config = dict(
    experts_per_token=3,
    d_expert=48,
    d_shared_expert=0,
    routed_scale=1.0,
    init_std_router=0.0127,
    tie_embeddings=False,
    lr=0.00156,
    grad_clip=1.0,
    batch_tokens=[65536, 131072, 196608],
    seq_len=256,
    train_tokens=527200000,
    dataset='wikipedia_en',
)
Below are experts of layer 2 (counted from 0) of a mixture-of-experts language model. Rows are named router (the router's row for the expert), gate (a neuron's input weights, with its number), up (a neuron's input weights, with its number), down (a neuron's output weights, with its number) and show model dimensions 0-255. Each number is 128 + 24 x the weight over its row's rms, rounded and kept within 0 to 255.
Before each expert's rows: a language model's description of what the expert responds to. This comes from a sample of Wikipedia text that the model never trained on.

# expert 22
What it handles: Digits in table scores, vote counts and years, such as 0–3 and 1970, plus word-final suffix pieces like -nt, -ized, -ated.
router [156 125 171 120 142 163 116 201  99 107 104 178 152  93  99 157  98 137  88 121 136 112 159 132 101  67 131 130 153 126 107 140 117 134 148 168 138 130 104 139 168 148 143 131 126 109 132 115 105 136 133 155 164 123 119 132 140 164 160 116 119 162  93 141 116 128 105 105 143 136 147 133 100 138 125  98 210 141 146 141 113 124 129 140  98 119 141 117 134 153 131 140 138 102 112 126 173 102 129 170 128 124 120 162 108 143 136 109  86 153 124 118 130 146 170 123 133 137 105 104 149 128 145 119  92 122 102 115 148 137  96 130 157 130  89  95 115 133 134  99 103 143 143 113 160 108 124 154 119 125 121 193 169 131 108 109 110 132 142 116 136 129 127 148 115 127 117 163 198 134 155 130  76 114 120 169 118 123 122 163 152  95 121  61 127 115 122 120 140 110  89 154 124 169 131 135  68 130 123 125 114 107 130  66 162 126 144 117 109 149 130 106 124 147 135  86 133 147 122 156 169 138 102 129 115 137 168 114 113 153  77 114 119 128  79 133 125 155 140 135 128 119 119 113 127  97 153 169 165  98 115  84 126 116 132 158]
gate0 [144 123 118 140 147 158 133 160 118 104 140 185 131 125  85 128 105 153 161  70 137 138 146 145 124 120  87 148 115 120 117 118 133 183 205 143 133 159 133 152 115 124 117 132 133 147 113 126 141 132  96 131  81 136 120 160 125 124 144 111 107 129 111 133 134 106 107 149 118 155 140 117 138 137 119 109 162  97 136 125  87 155 156 104 104  81 152  83 137 142 128  99 131 156 126 126 156 136 140 126 155 101 109 109 125 102 111 119 148 122 125 116  90 119 184 164 147 142 120 101  98 175 104 133  64 155  96 139 140 107 111 138 109 123  74 103 119 149 104 141 157 130 157 132 142 152 107 141 142 115  97 128 115  92 107 151 113  95 134 116  98 154 125 108 124 110 102 143 165 131 139 131 119  71 128 107 111  97 136 130 143  75 122 166 103  94 148  91 144 166 133 114 142 177  88 185 154 122 147 132 132  88 102 131 107 143 127 123 108 123 188 126 136 103  81 147 104 111 123  77 103 131 107 106  84  92 138 129 136 155  88  85 150 115 103 120 138 156 140 141 146 134 128 121 149 110 117 133 102 129 158 112 114 125 125 170]
up0 [127 116 109 102 111  77 132 155  91 183 110 106  92 109 127 116 130 135 130 136 132 110  98 115 140 142 107  89 145 110 121 128  91 121 108 114 149 114 143  99 129 144 131 136 118 147 130 142 120 137 128 132 164 149 122 106 108 140  76 151 137 130 130  74  95 113 102 134 136  99 113 166  73 133 129 155 112 186 114  78 150  83 136 156 114  74 121 118 144  65 144 135 117 148 130 154 118 128 115 139  90 153 146 169 140 162 139  97 157 103 118 148 129 124 109 133 107 105 153 109 126 119 176 132 140 134 200 114 117 141 153 116 131 101 145 155 117  96 127  85 148 117  96 128 119 126 131 168 121 138 148 168 136 143  99 124 138 158 114 145 132 109 163 109 118 127 153 104 131 130 113 168 126 140 106  86 105 121 165 149 132 150  98 139 187 159 151 147 108 111 166 157 123  84 140 127 140 132 120 129 151 120 148 149 131  87 134 138 130 116 170 147 146 155 142 163 168 119 125 135 144 114 136  76 122 169 183 116 155 149 128 132 126 124 192 180 125 152 161 129 116 145 103 128 143 157 147 135 183 152  97 143 123 110 128 114]
down0 [136 112 138 170 108 147 123  37  94 149 153 119 145 145 133 110 175 148 142 164 134 131 170 136 128 156 159 132 111  90 123 146 155 116 130 139 139 143 118 108 127 137 116 104 174 117 157  53 147 149 154 167 132 112 115 125 139 149 121 149 139 124 123 116 123 140 160  86  97 172 131 118 127 120  65 142 121 194 124 154 130 131 140 102 171 160 153 107 127 143 158 108 142 134 106 141 125  76 132 113 149 110 120 131 133 142 116 136 123 124 143 138 185 102 138 104 117  98 137 119  98 139  94 120 105  67  87 137 110 100 131 132 134 106 129 126 125 101 116 113  95 139 117 140 138 152 106  87 134 142  93 100 168 132 152 131 145 147 154 114 134 146 163 115 126 127 130 146 120 135 118 133 132 173 119 116 120 122 154 129 108 109  80  92 128 118 119 141 141 146  87 118 142 107 170 101 196 131 146 131 151 121 129  99 163 126  96  92 143 103 117  98 159 162 129 145 103 118 149  89  84 120 127 160 148  99 129  95 123 118 145 127 127 104 116  99 111 117 149 145 120 169 114 144  84 123 123 165  82 163 137 118  87 164 118 121]
gate1 [114 145 119 157  94 122 112 147 155 109 112 139 110 124  97 136  97 136 141 130 135 174 130 123 134 105 117  99 155 148 147 137 112 150 136 130 132 134 137 121 135 146 134  69 100 100 129 160 132 109  93 142  93 119 121 151 131 151  97 129 144 118 120 154 144  92  95 125 160 144 130 123 106 129 119  96 116 115 135 159 103 153 137 125 132 121 131 161 192 151 181 123 157 113  85  86 168 120 183 125 139 154 154 183  82 171 146 138 104 111 150 126 107 110 145 191 143 162 164 116 141 152 111 154 186 133 117 151 140 121 140 132 128 115  78 138 147 122 114 156 165 131 111 134 139 114 179 111  99 126  82 115 117 137 113 122 155 101 122 115 133 107 134 145 101 134 139 152 123 158 152 146 104 148 113 112 138  94 151 103  95 113 111 191 125 160 126 128 134 126 133  96 118 158 142 112 120 108 113 113 118 125 106  74 122 109 137 159  88 143 141  77 136 118 151 145  61 117 140  88 139 133 109 100 177 134 102 122 141 132 159 149 142 160 102 131  86 140 125 114 102 135  93 178 105  98  86 124 147 142 136 149  79 103 133 121]
up1 [ 98  80 128 124 122 114 141 144 126 122 144 137 133  99 115 125 128 149 124 139 116 141 118 142 125 130 131 132 135  99  91 115 135 102 141 135  82 140 140 111 148 174 174 161 146 148 142  90 168 166 126 169 179  91  89 119 151  97  72 129  96 112 138 136 152 161 140 114 118 130 105 131 103 122 143 131  86 115  80  98  99 110 116  90 168 164 168 113 142  90  95 160 133 169 131  93 101 110 114 109 173 159 177 118 130 117 131 105 118 132 137 159  90 100 138 124 106 110 106 124 101 113 155 121 108 114  84 158 137 155 118 104 111 126 147 119 138 128  99 141 139 153 109 118  86 127  72 147  97 137 162 111 130 118 120 141 130 130 108  99 175 114 118 118 128 164 104 113 125 117 117 131 140 125  91 158 119 115 137 151  70 149  93 138 151 165 144 151 169 123 109 143 169 146 133 165 120 115 136 133  86 108 127 140 143 107  99  97 144 116 117 128 117  85 132 105 174 103 142 104 165 132 156 158 153 144 153 128 113  75 136 126 144 116 147 157 150 176 113 166 111  93 135 103 137  74 118 102 130 140  98 116 122 151 104 151]
down1 [137 107 132 122 119 150 112  91 141 145 181 108 135 129 127 111 141 207 104 202 136 120 117 123 108  91 175 157 179 107 128 167 155 186 123 170  98 150 125  92 139 153 124 104 116 127 123 106 120 166 139 109 146 189 146 140 138 149 143 141 113 109 158  94 156 134 145 138 158 154 112 140 124 126 168 105 127 168 101 127 102 146 114 133 147 165 138 128  95 120 153 119 142 117 159 110 117 121 114 109 111 106 114 148 115 126  94 138 126 109 134 104 166 151 101 143 140 122 123 110 137 124 108 125 151 132  96 171 157 123 131  97  84 120 108 118 146 147 138 113 134 134 139  90 114 122 124 113 122 134  95 121 189 171 181  74 125 116  83 118 113 138 128 124 100 122 110 119 136 101 142 140 133 128 122 106 125  86 128 104 127 137 167 117 140  95 125 137 189 125 129  93  99 148 143  86 148 131 124 111 123 114 109 108 120 139 144  92  71 103 129 129 150  97 158 132 143 122 148  91 154 112 138 163 142 132 128 111 106 110 157 126 107 171 131 129  81 109 132 165 114 142 178 132 110 147 122 109 104 135 154 126 103  82  79 126]
gate2 [111 114 139 189 106 115 140 118 130 157  95 114 167 167 142 129 145 124 131 116 150 164 130 137 138  89 116 167 154 127 124 131 106 163 166  97 129 163 171 129 138 136 137 108  92 126 108 162 135 138 114 131 116 110  84 104 132 130 154  95 161 148 109 165 151 144  98 112 133 129 155 126 117 121 154 103 126 122  67 101 114 154 140 117 128 110 129 111 154 128 141  90 140 129 155 130 138 114 124  97 158  78 100 149  83  92  99 156 108 162 121 109  74 152 115 109 125 162 137 102 136 186  90 143  86 159 112 141 160 133 106 137 111 149 101 112 120 117 133 172 123 149 169 117 149 114 150  75 126 126 123 141 156 132 124 140 145 113 146 116 110 123 140 118 122 138 151 142 171 145  94 140 115 115 159 130 123 127 156 117 141 131  90 141 137  87  75 103 147 156  88  87 112 142 129 178 113  99 109 149 137 165 110 105  74  86 118 123 148 210 109 142 118 110  99  91 129 144 109  95 126 136 124  92 121 111 126 151 127 114 124 126 110 154  94 117 141 133 158 138  82 123 112 132 139  74 144 131 112  97 104 156 126 126 119 115]
up2 [119 148  74 137 107 143 160 124 160 113 106 136 118 123 140 144 110 152 151 124 128 125 151 135 125 157  91 143 159 119 171 119 128 129 144 160  85 184 112 105 155 126 141 116 152 157 143 111 153 171 113 100 152 145  96 149  90 132 124 112 145 117  96 146 136  82 101 172 159 100 155 176 164 169 106 158 123 121 143  97 119 136 136  53 129 169 118 148 111 114  84 136  99 140 129 147  90 129 130 113 127 134 120 136 135 138 156 125 144 139 141 168 131 156 145 159 132  77 131 156  85  99 124 103 184 167 124 111  97  91 139 136  94 150 126 148 177 120 120  67 127 150 149 153 130 175 104 149 130 162 153 114 121 103 157 122 134 140 136 112 138 110 138 113 110 126 121 130 101 120 152 134 139  99 130 147 143  91 143 141 150 144  72 106 154 137 159  91  65 138 135 183 112 147 105 113 134 138 107 158 144 152 116 141 147 115 101 136 137 135 148 102 137 125 171 113 141 108 135 133 129 146 111 143 127 152 167 136  78 145 115 123 131 136 160 104 151 126  99 150 150 137  87 109 154 145  97 115  89 101 123 107 133 130 110  99]
down2 [129 119 181 126 125 103 145  92 189 128 165 130 140 130 115 105 170 147 124  80 131 126  89 107  94 102 117 144 141 170 143 157 154 119  56 156 114 108 101 108 148 103 115 106 137 171 138 130  91 123 152 150 120 111 165 128 114 109 102 143 106 143 152 122 116 114 152 137 106 136 103 132 100 123 136 123 108 130 165 139 155 107 128 105 133 151 164 100 121 115 113 194 128 108 123 157 122 121  80 124 122 162 120  97 105 141 146 153 139 140 134 143 102 147 104 122 145 102 129 108 101 129  97 118 127 113 136 125 127 109 135 106 123 110 130 119  89 148 148 131 111 129  66 160  97 141 156 111 122 156 146 111 150 136 115 128 105 129 175 123 115 140 147 130 125 115 135 139 125 138 107 148 130 121 129 128 116 182 170 143 147 136 122 121 140 113 147 144 169 169 124 141  97 123 140 119 162 164 125  98 139 121  80 136 104 119 126 154 105 129  93 162 152 106 134 125 172 161 149  99  65 133 104 219  94  84 118 116 152  89 144 134 126 115 131 164 133 124 151 148  92 153 172  90 146 174 121 131 125 161 168 129 148 110 127 164]
gate3 [133 152 133 136 139 126 112 111 144 121 132 150  83 116 146  91 116 128 136 156 104 131 110 137 125  97  97 161 156 116 115 158 113 164 139 154 125 164 108 114 155 118 120 135 118 127 160 158 132 127 149 118 106 120 120 160 126 120 150 157  96 152 121 142  99 159 111 128 119 164 112 133 136 138 120 134 143  99 145 108 121 150 171 139 158 142 101  95 122 132 144 158 146 135  97 164 126 137 161 143 147 124  99 164 103 153 198 137 152 118 128 123 122 131 128  95 123 137 169  94 138 113 121 113 165 106 114 134 143 154 131 150 118 168  90 155 183 135  71 129 152 165 108 121 141 118 112 151  84 161 149 121 151 161  85 135 120  99 126 137 125 145 115  88 113 143 140 168 132 161 111 126  85 145 123 167 164 120 143 136 132 146 140  72 105 128 120  92 158 161 121 106 133 135 101  87 135 132 122 113 165 142 101 166 151  71  99 112 110 122 130 132 165 106 135 142 163 160 104 146 115 108 133  76 104 127 177 147 141  59 121 126 122 144 121 162 163 177 105 182  98 127 155 121 100 134 178 128  98 122 131  93 137 149 128 177]
up3 [ 90 112 140 115 143 120 130 172 123 102 146 175 129 108 142 152 144 115 122 120 134 107 153 133 145 111 102 118 114 123 134 143 146 145 130 111  94 166 107 144 138 105 149  91 119 139 136 130 143 157 103 120 169 108 154 154 150 101 156 133 113 152 104 138 143 113 113  84 113 121 120  96  88  99 140 103 122 128 126 131 105 151 140 131 179  83  78  98 125 151 124 154 133  87 164 117 133 159 107 129 121 118 120 126 137 110 168 143 147 138 123 133 145 136  92 145 120 122 152 103 113 147 140 145 112 132 154 196 149 135 103 135 125 140 108 168 100 113 111 139 143 132 151 112 190 150 113 127  90  85 148 104 121 103 123  87 134  77 130 130 140 156 115 111 150 159  95 110 127 145 172 114 163 120 147 108 175 164 113 161 119 140 117 118  89 134 113 101 148 186  74 125 142 136  97  58 108 147 165 164 139 123  96 127 142  93 137  93 117 133 132 132  95 147 140 139 109 125 110 158  84 143 127  98 115 154 149 137 149  65 128 130 138 141 110 134 133  81 139 114 105 106  95 148 151  87 151 114  88 118 122 130  95 180 110 169]
down3 [147 156 129 146  80 122 119 157 138 172 124 127 135 184 126 163  94 105  99 121 133 151  84 151 108  70 133 106 150 119 135  93 140 120 122 138 160 118 107 118 116  97 104 119  90 111 128 129 105 152 138  92 140 146 135  86 129 113 155 102 126 111 142 141 156 123 139 120 120 156 142 114 104 144  91 135 158 109  87 133 126 142 107 104 123 143 137  89 163 133 137 135 161 120 186 132 115 144 118 155 129 108 129 142  97 135 110 105  75 140 148  68 153 161 138 145  93 167 157 104 128 156 126 133 155 116 102 120 117 144 130 167 146 150 150 107 159  94 160 123 116 165 155 126 119 117  79 116 136 162 119 118 130 112  91 143 109 124  99 117  84 161 120 143  87 139 116 148 106 131 119 179 124 135 144 131 121 101 117 110  63 130  90 167 137 113 105 111 158 135 141  93 102 142  72 121  85  93 140 174 131 130 115 138 116 186 126  98 155 132 121 138 126 110 110 110 131 175 157 149 121 120 132  90 117 140 112  89 167 165 131 139  91 112  93 123 124 148 129  85 153  98 156 125 124 165 145 126 145 137 136 125  79 145 145 129]
gate4 [ 84 118 170 126 146 117 100 135 111 154 182 132 146 148 148 160 152 131 132 122 133 137 138 129  97 102 106 102 165 148 139 118 157 140 163 109 174 171 156 122 144 120 137 117 131 128 122 153 109 154  69 122 105  84 123 139 105  75  94 113 132 122 141 122 125 126 129 152 142 162 125 110 131 115 110 179 164 137 140 128 136 136  86 119 135 118 125  77 122 146 133 135 128 144 103 125 126 157 139 118 131  65 154 116 124 104  92 130 131 153 114 122 133 148 137 137 146  89 146 158 105 136 152 148 138 121 115 130 137 116 134 118 142 103  96  82 155 154 104 145 130 156 119 158 149 112 115 132 169 135  76 146 120 126 115 159 157 126 147 119 114  95 148  94 139 134 115 156 120 122 122 150 108 104 108 172 184 198  61  93 112 143 103 113 114 116  90  76 108 123 117  92  72 148 141 131 134 140 125 134 143 181 124  87 104 138  91 100  77 142 153 127 144 127 121 147 111 144 161 125  77  77 127 103 118 131  96 135 134  80 105 100 119 120  84 105 140 109 146 143 158  97 144 136 118 134  95 131 109 131 106 126 133 131  92 130]
up4 [139 150 130 148 118 114 132 131 143 132 145 162 124  90 111 160 138 112 168 130 125  80  96 150 137 133  98 144 129 157 130 119 119 113 129 151 160 118 136 142 102 117 119 107 153 144 103 167 132 117 126 127  96 110 142 129 119 142 126 137 171 140 113 155 128  91 103 119 131 177 160 127 128 122 132 149 138 132 113 134 121 111 130 164 114  69 151 119 112 188 126 109 131 165  72 147 149  98 165 142 111 131 129 117 147 135 142  80  83 106 107 147 120 122 165 124 103 139 125 123 122 105 109 153  75 143 118 128  93  49  66 109  87 146 116 174 108 126 104 138 120 161  69 109 115 102 100 120 134 139  97 155 133 132 120 120 139 119 124  89  75 129 107 126  87 103 142 118 121 111 145 131 123  67 152  99  80 135 105 131 144  92 139 126 117 117 114 138  91  64 101 161 119 153 112 120 120 164 126 112  90 112 139 113 110  92 141 142 130 121 112 128 142  84 129 168  91 109 134 117 161 106 136 129 151 115 158 114 127 120  98  76 141 127 117 162 146 132  81 117 101  96  73 167 107 125 123 133 104 131 137 130 155 122 151 125]
down4 [103 108 135 110 120 153 119 155 118 113 113 126 121 148 110 111 154 129 106 129  93  86 106 129 156 129 144  85 122 152  88 113 104 144 136 133 169 137 116 185 102 155 106  89 136 114 126 203 107 146 126 129 112 108 139 116 148 128 122 144 176 150  83 121 118 157 108 121 147 100  72  91 142 140 188  84 113 118  95 131 146 146  95 132 179  96 151 139 125 129 137 104  95 111 126 102 143 148  73 124 136 134 124 105 167 102 131 119 165  87 107 118 154 105 143  95 179 116 129 115 133 111 122 107 158 144 132 198 122 161 120 149 128 143 124 115 161 136 131 137 147 113 117  88 105 141 129 138  99 101 107 145 127 126 150 106 117 102 126 115 133 149 168 180 117 126 141 116 107  86  98 115 116 128 159 111 107 144 142 147 173 140 143 143 102 137 100 122 112  82 134 142 141 122 152 100 124 114 127 124  93 130 123 107 131 108 135 139 126 186 150 107 152 108 124 193  93 110 145 160 113 145 149  83  95 152 128 131 122  72 100 166 122 131 128 135  97 105 144 151 185 114 135 123 133 118 146 136 134 129 122 122 162  98 153 105]
gate5 [ 65 134 122 103 108 119 135 140 130 126 132 148 148 126 121 130 109 129 135 133 127 100 178 156 119 112 118 126 150 144 164 130 101 118 199  95 157 126 112 127 100 159 141  96 130 122 152 165 146 137  94 154 124  90 100 151 164 138 102 151 141 120 125 127 120 131 103 141 138 127 131 123 131  96 174 132 136 126 120 151 130 143 156 100  91  53 102 112 114 119 142 130 150  83 166 138 142  91 136 115 109 134 119 124  84 106 111 146 165 160 108 194 130 142 125  93 125 160  93 105 101 161 189 132 130 118 134 114  95 154 159 152 144 141 162 185 131 131  97 100 138  98 136 151 133  99 134 117 115 164 113 106 129 133 117 139 115 131 109 180 130  77  94 121 149  54 140 105  88 128 127 126 147 150 147 113  94 138 110 127 138 123 123 105 130  89 130 140  94 139 133  82  80 113 148 129 122 110 146 115 132 113 146 114 112  80 124 156 121 136 132 129 125  99 122 103 125 139 198 153  82 150 127 104 109 111 151 157 113 120  97 127 103 139 133 134 118 161 147 123 140 173 109 125 122 128 128 168 132 136 132  88 109 162  88 115]
up5 [176  81 102 147 103 168 125  93 147 130 113 136 134 135 120 112 160 143 136 119 124 160 104 135 125 148 125 153 117  91 157 148 111  87 103 147 124 103 138 144 125 162  97 145 148 168 133 108 137 105 137 107 160 112 139 138  89 131  85 131 142 127  87 116 136 170 146 144  97 119 137 112 170 153 108 125 106  96 124 116 149 114 102 143 139 209 133 142 130 125 143 131 115 110 125 101 154 127 122 133 144 165 167 137 164 161 136  88 109 141 158 113 192 117 112 147 102  71 132 159 126 117 145 153 138 132 125 135 137 140 151  87 123  98 112 116 138 118 144 133 118  97 156 124 124 152 153 123 152 145 153 132 124 156 175 110 118 159 138 142 119 144 164 110  89 129 119 109 126 135 164 122 124 155 114 124 147 125 155 197 114 118 104 112 106 152 113 138 175 104 155 188 142 134 140 139 129 128  98 119 141 163 123 128 128 129 151 124 144 150 123  98 137 167 135 150 134  99 113 134 143 104 168 129 146 132 101 131 159 126 152 145 149 101 163 118 147  53  92 151 163 116 148 145 164  88 115 129 116 128 120 216 148 104  90 137]
down5 [ 87 128 124 108 150 129 123 141 156 130 137 155 143 122 126 143 149 104 158 105 103 105 131 123 102 137 137 129 178 118 102  86 138 166 119  96 146 159 157 159 130 154 143  97 121 100 116 129 141 127 135 144  93 145 142 159 178 120 146 135 128 131  91 136 109 124  90 137 113 149 111 109  83 137 123 131 132 128  81 150 134 104  94 124 117 140 147 159 154 115 114 103 108 119 146 120 113 129 134  96 139 124 140 115  90 147 147 125 112 186 192 139 109 107 155 107 143 123 142 118 152 125 119 184 115 138  88 117 138 167 126 136 148 156 131  95 124 138 130 107 182  78 152 127 163 137 129 132 106 103  98 120 117  96  92 167 102 110 139 143 145  90 139 113 122 132 109 113 119 113 116  98 165 130 113 126 122  96 138  79 115 130 133 123 131 118 147  91 117  66 122 135 135 157 169 139 135  83 126 138 138 100 166 146 150  78 109 147 137 149 116 120  57 146 135 112  93 140  90 107 155 127 158 108 145 108 134 146 164 103 159  62 121 139 134 155 134  91 137 125 145 136 132 139 122  88 128 156 119 107  43 123  91 139 139  78]
gate6 [136 124 121 177 124 107 137  93  79 139 133 152 137 157 165 139 137 126 122 124 165  95 125 126 127  86 135 126 168 138 123 163 133 130 120 131 115 128 145 122 105 141 104  82 100 119 169 120  97 134 141 124 162 111 100 111 136 125  87 117  75 101 147 162 125  83 157 105 111 146 172 131 114 174 153 108 163  75 147 121  88 116  81 107 139 128 174 107 143 147 131 130 102  81 100 140  96 133 104 112  96 102 127 131 101 123 127 162 152 111 129 131 152 154  95 122 119 148  85 149 110 150 107 111  93 156 160 161 151 128 153 101 122 122 143 159 171 138 143 147 134 115 159  75  80 149 158  93 127 131 126 120 148 158 176 117 149  89 173 148 138 139 100  88 162 152 178 138 148 117 141 100 128 164 129 146 114 172 129 115 139 141 145 110 148 128 125  95 121 118 147 138 120 112 128 125 139 102 114  88 117 151 146  74 159  93 103 136 134 136 138 165 136 137 120 140 124 155 129 140  88 140  64 112 107 109  56 149 114 109 134 117 135 132 106 151 134 108 118 111 118 126 139 137 113 154 149 162 138 133 120 149 122 132  92 140]
up6 [ 90 111 121 113 141 138 120  98 135 112 151 171 172 138 108 123  93 153 142 113  66 101 136 116 136 104 126  96 134 136 145 125 134 131 153 176 124 144 107 116 149 107 128 131  85 127 119 179 130 147 151 134 114 102 126 162  79 152 122 114 135 136 118 110 142 112 103 149 111 142 121 137 136 116 137 156 212 150 137 100 130 154 104 111 116  93 151 137 137 163 178 147 109 131 109 141 173 121 126 124 113 114 146 118 110  75 123 142 140 126 194 121 107 190 111 112 139 197 118  93 129 147 138 126 134 133 145 118 111 122 127 162 136 165 111 147 165 117 106 169 148 113 107 151  83 173  84 129 105 137 129 125 109 142 115 166 133 108 173 124 109 130 162 110 113 102 128 132 123 129 134 164 110 108 138 121  90 149 114  94 146 112 158 103 136 109 107 177 121 117 142 140 123 157 163 145 136 123 137 130 157 125 158 114 126  80  98  94 123 136 152 108 139  91 138 149  90 130 123 149 114 139 148 115 114 133  94 135 121 161 127 136 128 166 151 142 153 134 124  99 114 112 126 125  96 184 159 168 174  90 124 170  84 122 115  93]
down6 [135 146 101 107 136 101 110 134 139 199 157 127 106 134 140 152 110 106 131 119 111 131 140 123 128 127 117 140 151 103 134 144 131 116  94 110 137  98 151 134 128 119 121 133 103 124 116 142 111 191  68 161 147 135 139 176 137 122 100 109 111 129 122  93 107 157 132 152 138 155  90  89 143 148 123 126 150 143 112 147 140 132 129 119 111 105  95 140  84 125 116  89  91 110 157 111  98  91 148 132 134 138 144 191 146 119 117 132 100 128 100 125 138 129 162  90 181 128 148  96 103 145 107 152 146 144 126 137 145  95 128 116  87 160 152 136 115 175 102 152 116 154  92 118  96 152  82 103 141 109 140  93 127 146 167 108 129 176 131 143 105 100 204 123 102 128 156 144 165 103 134 130 131 139 107 107 144 103 101  59 165 118 151 171 142 135 146 124 138  95 126 166 166 161 131 121 141 149 131 126 119 179 109 133 111 108 154 134 113  89 158  92 153 117 142 130 103 141 173 132  81 147 153 156 124 136 146 165 126 153 102 124 128 127 148 148 119 108 177 102 151 125 149 111 134 139 111 174 118 149 140 123 167 148 109 125]
gate7 [121 152 151 169 126 168 108 145 174  85 151 154 115 107 112  84 126 138 101 119 104 106 139 129  99 102 120 160 159 115 121 116 158 142 132 115 109 183 104 137 120 118 113 122 141 141 166 134 165 130 113 153 136 140 132 149 133  85 144 136 127 103 108 149 111 110 125 172 133 154 141 116 137 126 163 122 146 106 113 148 113 114 121 150 150  94  83 111 134 171 179 117 106  96  96 165 144 150 128 125 155 134 149 135 131  90 149 122 107 144 133 129  91 141 147 115 135 153 135 107 118 113 143 154 125 107  86 155 131 175 137 161 124 133 140 106 134 200 143 153 131 149 133 128 140  97 124  92 130  82  89 157  94 112 144 179 163 105 136 143 120 116 142 119 122  91 166 105 127 164 142 111  90 154  83  90 159 119 190 113 147 133 147 123 137 141 102 130 138 170 159  70 119 117  94 131 105 102 106 103 149  81  83 137 118 115 121 127 122 138 138 102 141 129 129  94 111 138 117 147 138 112 141 117  90  73 129 161 114 111 102  99 100 118 104 115  95 120 131 174 143 122 142 150 162 138 175 132 127 151  82 121 145 163 137 109]
up7 [143  97 136 109 103 126 133 124  90 132 118 104 141 150 158 152 128 124 125 141 139 122 126  80 157 145 160 109 115 117 148 112 137 157 113 124 133  84 135 107  82 156 130 121 144 136 109 133 120 105 141 102 135 100 129 125 131  76 121 121 114 161  93 147 136 109 117  76 126 133 114 157 128 138 121 119  95 140  88 145 128 156 131 129 121 123 150 139 128 102 120 127 118 143 145  84 146 121 104 170 105 127  82 166 145 153 132  73 122  83 146 113 150  93 104 137 155 141 132 119 128  92 120  88 101  96 159 115  87 101 138 101 148 129 130 124 173 131  98 115 172  90  94 118 135 158 136 129 119 102 172 101 116 144 123 115 102 158  75 116 181 136 126  82 117 113 109 131  74 110 129 106 155 118 125 137 151 105  95 168 120 149 147 135 141 192 147 147 146  70 136 155  78  66 128 152 107 102 139 142 105 129 160 164 132 164 148  99 153 116 140 144 137 127 157 178 122 150 152 128 141 155 114 142 137 125 156 156 134 111 150 130 193 102 151  90 139 135 113 117 102 126  89 136  96 135 120  79 138 132  97 157 119 123 117 153]
down7 [136 113 120  73 163 102 101 127  98 116 145  99 126 107 125 163 168 155 124 147 103 159  95 112 181 151 176 162 125 129 133 140 136 153  95 135  97 138 131 109 167  84 150 120 113 134 166 124 127 112 177 192 165 136 100 157 151 112 124 150 160  86 136 148 125 128 147 140 127 117  77 130 137 115 128 145 185  91 104 115  93 127 122 131 140 123  93 136 178 103 145 129 120 156 126 149 102 106 167 130 134 102 116 115 108 112 131 132 138 150 129 148 120 130 159 127 119  87 118 127 124 136 145 113 107 128 105 145 166 105 165 112  67 106  99 119 156 133 134 115 152 143  97 164 164 157 121  89 138 118 152 118 125 131 159 158 120 129  97 178 138 166 153 151 126 113 105 125 129  72 101 143 112 114 158 174 153 110 140 103 146 113 158  84 184  88 139 121 160 129 131 131 107 107 113  99 130 116 158  95 143 136 129 137 111 173 126 126  86 149 117 121 136 123 175 120 143  98 149 137 121 147 130 189 119 108 108 116 130 171 142 126 103 125 134  97 166 107 106 167 101 118 151 128 120 123 131 107 135 112 135 145 127 130 109 170]
gate8 [114 149 114 144 125 138 114 141 128 171 152  92 163 138 130 156 117  91 109 125 145 110 101 158 197 140 140 121 147 105  97 126 165 156 164 118 161 163 123 135 153 122 136  66  85 168 164 114  96 104 132 152 117  81 116 100 134 104 120 124 127 140  68 148 124 130 138  81 137 151 132 131 121 132 126 109 107 101 134 128 116 140 130 115 115 125 131 121 141 123 127 127 161 141 138 138 121 113 173 127 113  97 123 120 105 138 138 125 124 126 121 154 121 123  89 108 174 105 134 131 150 120  89 106  96 174 119  85  90  94 122 129 107 177 110  78 148  97 157 156 137 172  95 152 152 135 116 140 175 117 118 148 103 129 136 127 112 177 161 101 122 156 131 127 117  89 133 157 161  93 156 105 155 138  91 110 128  65 139 151 126 131 101  94  94 139 141 106 124 164  92 100 117 148 126 134 111  94 125 129 104 127 132 150 182 112 129  99 144 155 166  99 149 120 123 143 106 136 153 151 106  83 161 100 135 163 137 160 126 117 132 112 127 147 153 147  64 168 138 130 134 138 119 133 144 139 115 149 150 183 135 133 123 111 129 167]
up8 [105 156 117 176 130  87 117 121 132 100  80 148 147 124 169 130 170 132 109 114 145 117 119 101  99  94 126 104 113 139 124 122 119 120 137 114 138 113 130  99 141 128 124 132 141  90 121 115 133 111 136  97 135 140 143 153 109  71 140  78 131 178  88 110  95 121 131 146 160 103 149 129  95 153 136 184 119 144 127 130 111 129 154 107 164 159 139 133 117 155 169 136 120  98 131 106 134 125 121 170  88 155  93 121 155 120 114  94 119 139 167  94 125 147 128 111 156 164 117 124 121 131 119 154 107 117 186 141 122 193  91 192  83 124  77 139 111 142 152 138 125  99 111 142 130  97 142 108  82 105 106 127 105 107 113 141 114 115 162 139 110 117 100 150 128 126 113 163 103 146 102 132 147 146 166 111 125 159 133  95 147 145 157 152 123 161 108 141  86  95 148 121  97 104 132 132 115 148 157 133 133  99 134 149  77 152 166 103 125 123 131 128  86 112 140 148 110 112  77 116 150 171 140 166 105 108 113 152 141 162 178  87 141 123  84 138 118 102 110 133 130  94 126 156 141 136 144 126 100  96 138 148 102 152 157 119]
down8 [178 102 124 127 175 191 109 122 146 111 124 143 128 144 138 106 156 156 144 139  85 160 160 100 146 146 163 169 131 104 163 134 117 152 131 126 162 154 102 141  99 127 116 110  74 126 120 100 121  93 117  82 119 125 153 121 101 129  75 153 173 123  97 138 167 143 185 142 103 138 140 141 147 127 148  85 120 132 107 169 124 171 124 145 112 127 118 136 102 121 151 113 102 117 153 175 106 137 153 135 143 158 123 132  70 133 106 132 146  93 113  76 131 127 135 105  97  90 149 134 149 167 119 111  96 135 115 153 119  96 154 102 110 115 106 117 126 145 131 156 113 107 139 100  87 163 145 172 140 124 177 142 111 118 113 110 125 146 129  94 126  87 166 100 131 130 133 116 131 138 116  99 154 147  71 143 107 145 147 132 109  99 161 143 108  93 155 136 131 135 138 159 121  91 137 107 130 137 126 107 128 118 141  81 112 128 171 118 117 154  93 110 105 165 120 127 162 112 124 110 127 141 129 128 129 117 133 106 121 166 145 181 151 154 142 129 161 151 101 169 159 138 160 124  99 140 153 131 130 151 135  83 173 106 144 112]